python train.py --n_layer=11 --d_expert=64 --d_shared_expert=0 --routed_scale=1.0 --optimizer="soap_variant" --beta1=0.95 --beta2=0.95
Below are experts of layer 7 (counted from 0) of a mixture-of-experts language model. Rows are named router (the router's row for the expert), gate (a neuron's input weights, with its number), up (a neuron's input weights, with its number) and show model dimensions 0-191. Each number is 128 + 24 x the weight over its row's rms, rounded and kept within 0 to 255. Numbers have three digits each.
After each expert's rows: a language model's description of what the expert responds to. This comes from a sample of Wikipedia text that the model never trained on.

# expert 39
router:117141152152104159130091097093137136104124115120105162116128113169125135133196143154092129130140103103167174114165104078186124104141115128105097072112118149121124119131081139145144092107117101123113141113151113099108142125117105132121128117111116132151144107140127099133154125147127128114104124132164118149133150131131119118152128065144121127099152126106085102087086113127152098115169110178110177085094139125139132070149127175165155139127145136112131137137147145126138119146159152130153103155144143156133112133106065155154121131095162127106152139112166146104066109118131126116
gate5:091078153143149092124149145129109115132114091146105176134114095122149090131167172120144113155133077092148148140155097136151118114156171130113139096114142106142142106090094138115138118166107107113130103160108147113152099096104127104106110121133146139114094108133109121146119148109098083116158137136137099118145089118106102153150082104137123161182157116146094106122144153108107121128156163140110131131104112114127136124113121151103114147104160173123092180093114086079094147157122109130063142153106081101113113112178125152128149118135144125142114150123113096124107137107140089122
up5:147166128116121144145090149100109119120121136092102121111080136120149103101119108116132123120103138130093104130103126132134077158145134112151097119143134132126125193090100133123130144101126079132132137129112141150141120114055124151123115132130134127089111120124131103124101112127128183126123127120111136102113118193116113078108119092098135134128147093133124139152152145124112080173136163150174131151166132133123112123082051140126130158134149111123104158065127143147154139116091118144130125130125090114107144135152115125143127076097133088105171143125129191111167116171141093118
It responds to: Dates and tenure. Day numbers before month names, years, and career words after his or on, such as 18 August, tenure, debut, career.

# expert 53
router:164158136166100123089164107119136097132127065150150134088139096122097155127100096099148109157099169163099102136172119115132114139131078124148148074143144122122152150129145119135139107111127114139154123105079171162168069137143127128103115174134092149107143136166128132131140128114158119141151123147113118108166134121141151111142129128090101143081128107092176120114165101140128158169139162109137117149112116099121091119126140131138089132158130164145143119152118122107124075121107132124145113117107094133102169118115143169117137147137153136114087082110094163159138157111114101139
gate2:111141147183100130068096127136080097115093151078171110127163133133117120098124112134082142111086096134119156142126176189135119138120137140080110112090118130123104154123134128179139133128134143122117113119113141139161128127117087168131148168125138116125109140129169143071150103159138139123164102139167102132138125103146128150151158111141158113153145100149086133119098091131109117182096113156099147170139142171121121146128136140144142143073133110142110110155147115120120082128191115105125111121127094126142141129139143120105154121130118139187138125133125146111090136118100106100
up2:129117135136126128113141095139092115147131174137110109129142150189125128137134137119121111149108114170131155129077127161117139143130159116109145170117094142094102121079131129090183174128115138109108114176100122120137157171177110102149119173140148111119117149149173149101181122131111149102120082121102129110157144145119163131124121131145128114101159116130126103125085102122102120111090138093148137083146132157095081115094084140173128120128125145086130112148153133105114124097111108152109168139138068113114149112128104183146101138099126137149128128154123139186098103127132125133
It responds to: Line breaks after headings. Line breaks right after section headings or paragraph ends, where a new heading or section follows, e.g. after ==Game log==.

# expert 22
router:079108147134135154120095124155128147103158130121123109125108125089096140174164116125159147114115153159110089127150079103151132099189093141138147106159150135116115133106157116164101144102137124126125121135136088106150128163130094171121054139154089139150142136102124128117151085080114156096124145127106131142104102165148107105111132128116123140115147104126181127132150112148099129102112144175139147104164114149142144116109142138131113125125152091116121083133116123118124104123166134188108111111108152177095091078111105125131106094091159123098125181151114144132111134162139112122
gate3:157131107113227133158079134191147102118143136132119144118148116090106162170149137163142128131156147124116103159102095131108145126188149123132126125107126075131102118151107152129081156144149098102144105111119129108125164117154134140120150136119158161124104155099148146124121156121120111116103140143132113143169124137132130123128155091097142135131121087077161118165136135110132142112176153121178161125091127127148180131158135132113160084113147115151131087133137085123100141116102095118105092133155150090155128109142102135147126171149125113144123126149135150116130102117126086107
up3:160118141147120141165131100102144133137166147162135114104112174150136121105103103074117109072079114135148170074113115104136140137099162130134114167127104136105154112121182127106142170122133118151135110149132165130129093110121101144091118089126185160128137114139101170127175099104119092111139135136121141111110133079141191141138156118132140107148160127118106071131117120122153110117099117147136125138108125127150121100113101165117138099180151141125134086105173131108113145134136118173104108103074134125106113110098120175115123132150143118158127095111153133103156123157110136149
It responds to: Birth and age markers. Infobox birth and age markers such as Born:, (born, (age, (aged, plus é in Pokémon, ok in cytokines, and East Asian characters.

# expert 1
router:155174164118089109140146086139163144114096143106143168135120141122120114129126149155152142087103107094142151098126120170105088118104138148091130123113144157132142114083095145128124138127111122149126171083119121101158134108096127150092127096128113133097121158097155123147142130129116148158166152121104119148122122153144097128096139144180128125106111167135091094118138145162070175131160111081159137157142142067170130129152148080110148132130119133110120113148129154117143080125109112117158139113138144110126109081104094157116139101139149086154130135092142112140097094157174146136
gate1:081114121153132121091078096134136079119120158161145157131115125133108127126170153175162116147134115130164120102138122135057133170127133126112124159107143129154100168094098131132092150187096141157139157116131113096125133089121111161112118117147141115137124102145088111136109114115073103138165141145142151118100150132147129116090154167133092098144125122113124108140156098107152147106137135131127139125149124062158146118154108147101126049099109150111106097094162134117147166146070120158108149140129135114149113134137142134139161110151134107097146121148098120147126104108149127159
up1:108099129145143136096163147117096106137091152156099097145151160133154145166113150136147155123145163137126117101132160111101115115083140110105112111122161137151128128101186095137116101110093118103126096092124126094059165137119098142132123128133130130189120133161138119133068142140119103108117142135159112147154134121137154138138169152119138142110109143148141153141077092113150143130134103106117153110124113133151141102115160163130060137101150109109138156066084157073143147130115105168137135129140079144120152133148159132108106160136136119176141144143137124112115182113108141118
It responds to: Word-initial m pieces. First piece of lowercase words starting with m or short stems after a/the, such as m(embers), min(imal), dem(ocracy), km.

# expert 7
router:145095119133140103103099159159165151116151168120110161130141093122127128157126160137145144113140131123090132118116137101119098117142166143125118162155163147128102142105112136126155155152130114152110108140146159158161139126114144111092098159118131111110151142148121128150103109070136150172145153145143167166148088130156150093157088154144129149113146120078131130157115109158156185142104146104184150097114120156143096181099103119130111128128096098153133105095137104091108126146149117129133110148140110127154140115117105115136182158130080158132148184129116137150131169165171164151
gate1:140137113132122151128140124148107155141089097084086094112114109129114082096110112171133120123132070129137135120118126103148124131113130135089069140144158158135158107105148101081139126079121134105082140101098132117128138143101150081152157111127116125134141066168127108122151140155109125122126151125092141093140104135153154147099088106069141116164148166094125118134160121155101170144148109100124148159137139100104144108129094154126156077137153142099151150183155113119173147099107120118129175103138140129134153120120097117127117150115143135097144145115129135083144099136092156126
up1:142141141119130122127125147123125141084138154155142144126107137129150135140157098136075117126146164137105138146151104125145128100128152121117141156106094079125164074100119159145153093165112125123108139110154092125083072121120129144139111158129127156116130128126123083106143144122138112117099127101153086149143079135075104123155153111151118083114105123147101114123061149092114104101124103099093163152072132148139122134092136119128115177159154183150089143136119153101110153142147122131169111099115141108177112104140149108108135134133150071124134075111102158130117114126097149122
It responds to: Sentence-final periods. Periods ending a sentence, often merged with the word ending, such as year., issues., investigation., before a line break or new sentence.

# expert 29
router:117127120128125097161142135151135136115155150124115143137118115163126118133158105133115126149126108108138171150116205111112128085151161116154115143132140119129134119107129103168158139095128110148107099150117121139167111094140114101110131196104132194180098136146115099123120099125166128152135124153125148156103137128132127154109105180156097124149143155089140097118103137170093131151135069119139111100153131112134154079139115161147128164138143134128145141148089131110135178133185145097111132134164108161111123142102081108163148115124148103133164135088162131126071110148151125134
gate1:128148129125126142160169129135140083093147172123165128141094116146135127161126145104126133129136104137153150154154160163080082119101126147154113119143174125141159117113087134066118116197129115142131125117130146094137110159094137184139091099122132169118156127108111120112125100141119069128146126141120122107119109128115121139128116178163112150137126132083145132139167173115128089117115132158124096096115109139081146146124088156116070146141108111131116095175140105091109162137142139102119085141134097100127163123150147092108123114097163141156148170116154127126106125110138145117
up1:122128128182106136167128087085092118122166108089087129109101123115144109124165162145129111143138166118125201149114138144137160131077093145123137097158178103116164144139107164132111128137105118124133131128138109129151080144115135082086164093102129157081103138158089130096156156127098114110120121141105158111167112149122115129103155072118109125163144087095142118136118137089145139168144134146120126104113112101122160124143110149122119131158116080130116109134148164162115119154106120119125135131151108179112149090116138096153177140141159153129112120108120161165132136115114127127
It responds to: Mid-word stems before suffixes. Word-internal pieces ahead of a suffix, as in exquisite, definition, indefinitely, invisibility, cooperation; also some name fragments.

# expert 36
router:149165130161126168152103096153089124100110116147104146098121098155125094115135109148112125107147129124142092098155125094164110094124149137104129114142104124136098129103112137133172149135103147095092145124158156159129121101093158135154102116126096096120136159169149147079098087152118164121132142134145131142079134128148100168139162108114092084105127124108119073122106087145160094145088121105153114110113134157132076116111135174130151119152146157175090109124151133166132139100123164110085084109100149153175130106136097141128079111124100110129105104109128131137119127125149127127
gate0:135119131177132145156138117143131140137129188091115101168139164118117045128135135149103156091089139198069125108141126110118116136103119143142113106159144131111094107157122126137131139151162148120083173097094104133120119128145106113144154141134126119152121145127139134146086090120130120116151119105106150142115105113138154136118119164123098130127079141148085193132152124129130134098117140067137132185108125134118136166151126124118107120135123128136100142123119177151114109130146147154140103165140172125135138129136116118157095157078132144147100147133081169144110144102079117130
up0:161141136093156165107149166094095144141091137132159157155150114120094128116124144188114105111133093101158131152122132095119118148136128145128112142095119139090137148149110148153128150086166111092155148086145145127110145115133117153093097120144122152079075134113123081097140133122100020115112135116163142173125145114165107136127131142120106180114153110124087125126143126115118158093089132129112159100129105130134100120135139129099112118100158114125170129106108153078100161143100080099120143131131101147119166121115145125086159112131119126119138115118137125155106115106125136128
It responds to: Standalone numbers in tables. Space-preceded whole numbers opening a figure, mostly in table cells after pipes, plus scores, sizes and prices ("2.2 km", "4-3").

# expert 9
router:114115160113131127118115111137147150183179108167106073110106135147100099109149127120117132129139154163114141115141114095125118128118151128162104122090137126173164129118174096159140126135089152136110146111096106115141174166130086145103141145129116160141128146130108155115106187164173129142137116161156098134136160136160118098133113135141134132134131121114095119165167173139158159142164130158098137109138159132101089122112130140160126151087146189079160154108146134073099150122110137144143144109135107156131139160101103163151101129118159133138149133122162129114094110142125084162
gate1:163126087136135143151085107134117148116107162135159126100141089110105119124152116115129130174130129067128132168131184107148124131132137121147112161073115136147114120158126113106070119143099087105134136128127105112117117128153149102147133132121113082182133099106093090098116105100166107178146136134146134143086153044126135109124125164163097113150155119120117123145122112110155156116125104123117123116128193135128133124156156142122138121134096118156120140161126153157154121100139100126107118129137090132127137109107110148149119142142214101094076158118112130132141129119144116140
up1:128115122108147124149129135060121126124145120100134144156135119130136125129144114130116097121092164113177145127120127095148100106132123185129113126118143160158139126159156122099171125171122156157147140122156151112137196156191118099108153103133123088132051114130093122154138144143116119136084178129181154120117108138128112125155154168117102148156079128136130186161132127122118088144095144147082138095152123149138155151116134123158105158137123110148166121128120129129129110102119136099127124117127177167144144162098122087135121092144122103117164136164113091146148127122121145117
It responds to: Mid-word Latinate pieces. Inner pieces of Latinate English words after a short opening piece, such as m-isc-onduct, m-ut-ual, prepar-ation, susp-ic-ions.

# expert 16
router:163114165112132134119106139143119127091096133173104114111150145116097123114105128157097130075104088089110160131068141100088147158145127175134129141126110141078102135153081117153144102100077142159103142112104186132118132117124111110124149114116113129103085131119142134071131098153126105112163169141097128155101134128135099094141127088103135157128149146126108153103120117123109128114137109129118161124140144128186116134088131116129079116097148170124131115143099153137108174110107104115136141136144149153146124115117193119110127165078095096134122105138086116114121111139098125120
gate2:136143123122131106138102120112137114094107113105117057136116193101092135126133169086137094129102142087120116116103123117145109123102106156096143114129122141114144144134112191107155128109129173171141098148091147136110130091119201111103100120117135126124124132132142112107075172124094132137125092112140109150126123125100134137131155088065123123106143134185159111109131159153120079114182122142121142114139101129160157175082114126131107110172106163113115143122102151134137130142147151123145149129153135126118151155089120108114148168119106128109112126140179123130139154163136096115
up2:108151121198090120139103101160118138117148119136138128099099148142113147109131106128091170129161118068157127128155129118115130112124123132103134099126099132088100124120101107165142134148110122142168128142121126107094131174113152144130172115116099092087157103149115100128122127115142113122101139140169106192140134132162117173034115148134149090161105096081133158116132121121166118145141108147148121118076130089110174122164126134162112122138123127127083138121183104105099147117160136120141140128146112159138158116133152125083131142096119124120132114133157158114157147121144150140
It responds to: Determiners and table headers. Quantifiers and determiners such as these, several, various, many, both, six, plus the pipe after Rank or Pos in table headers.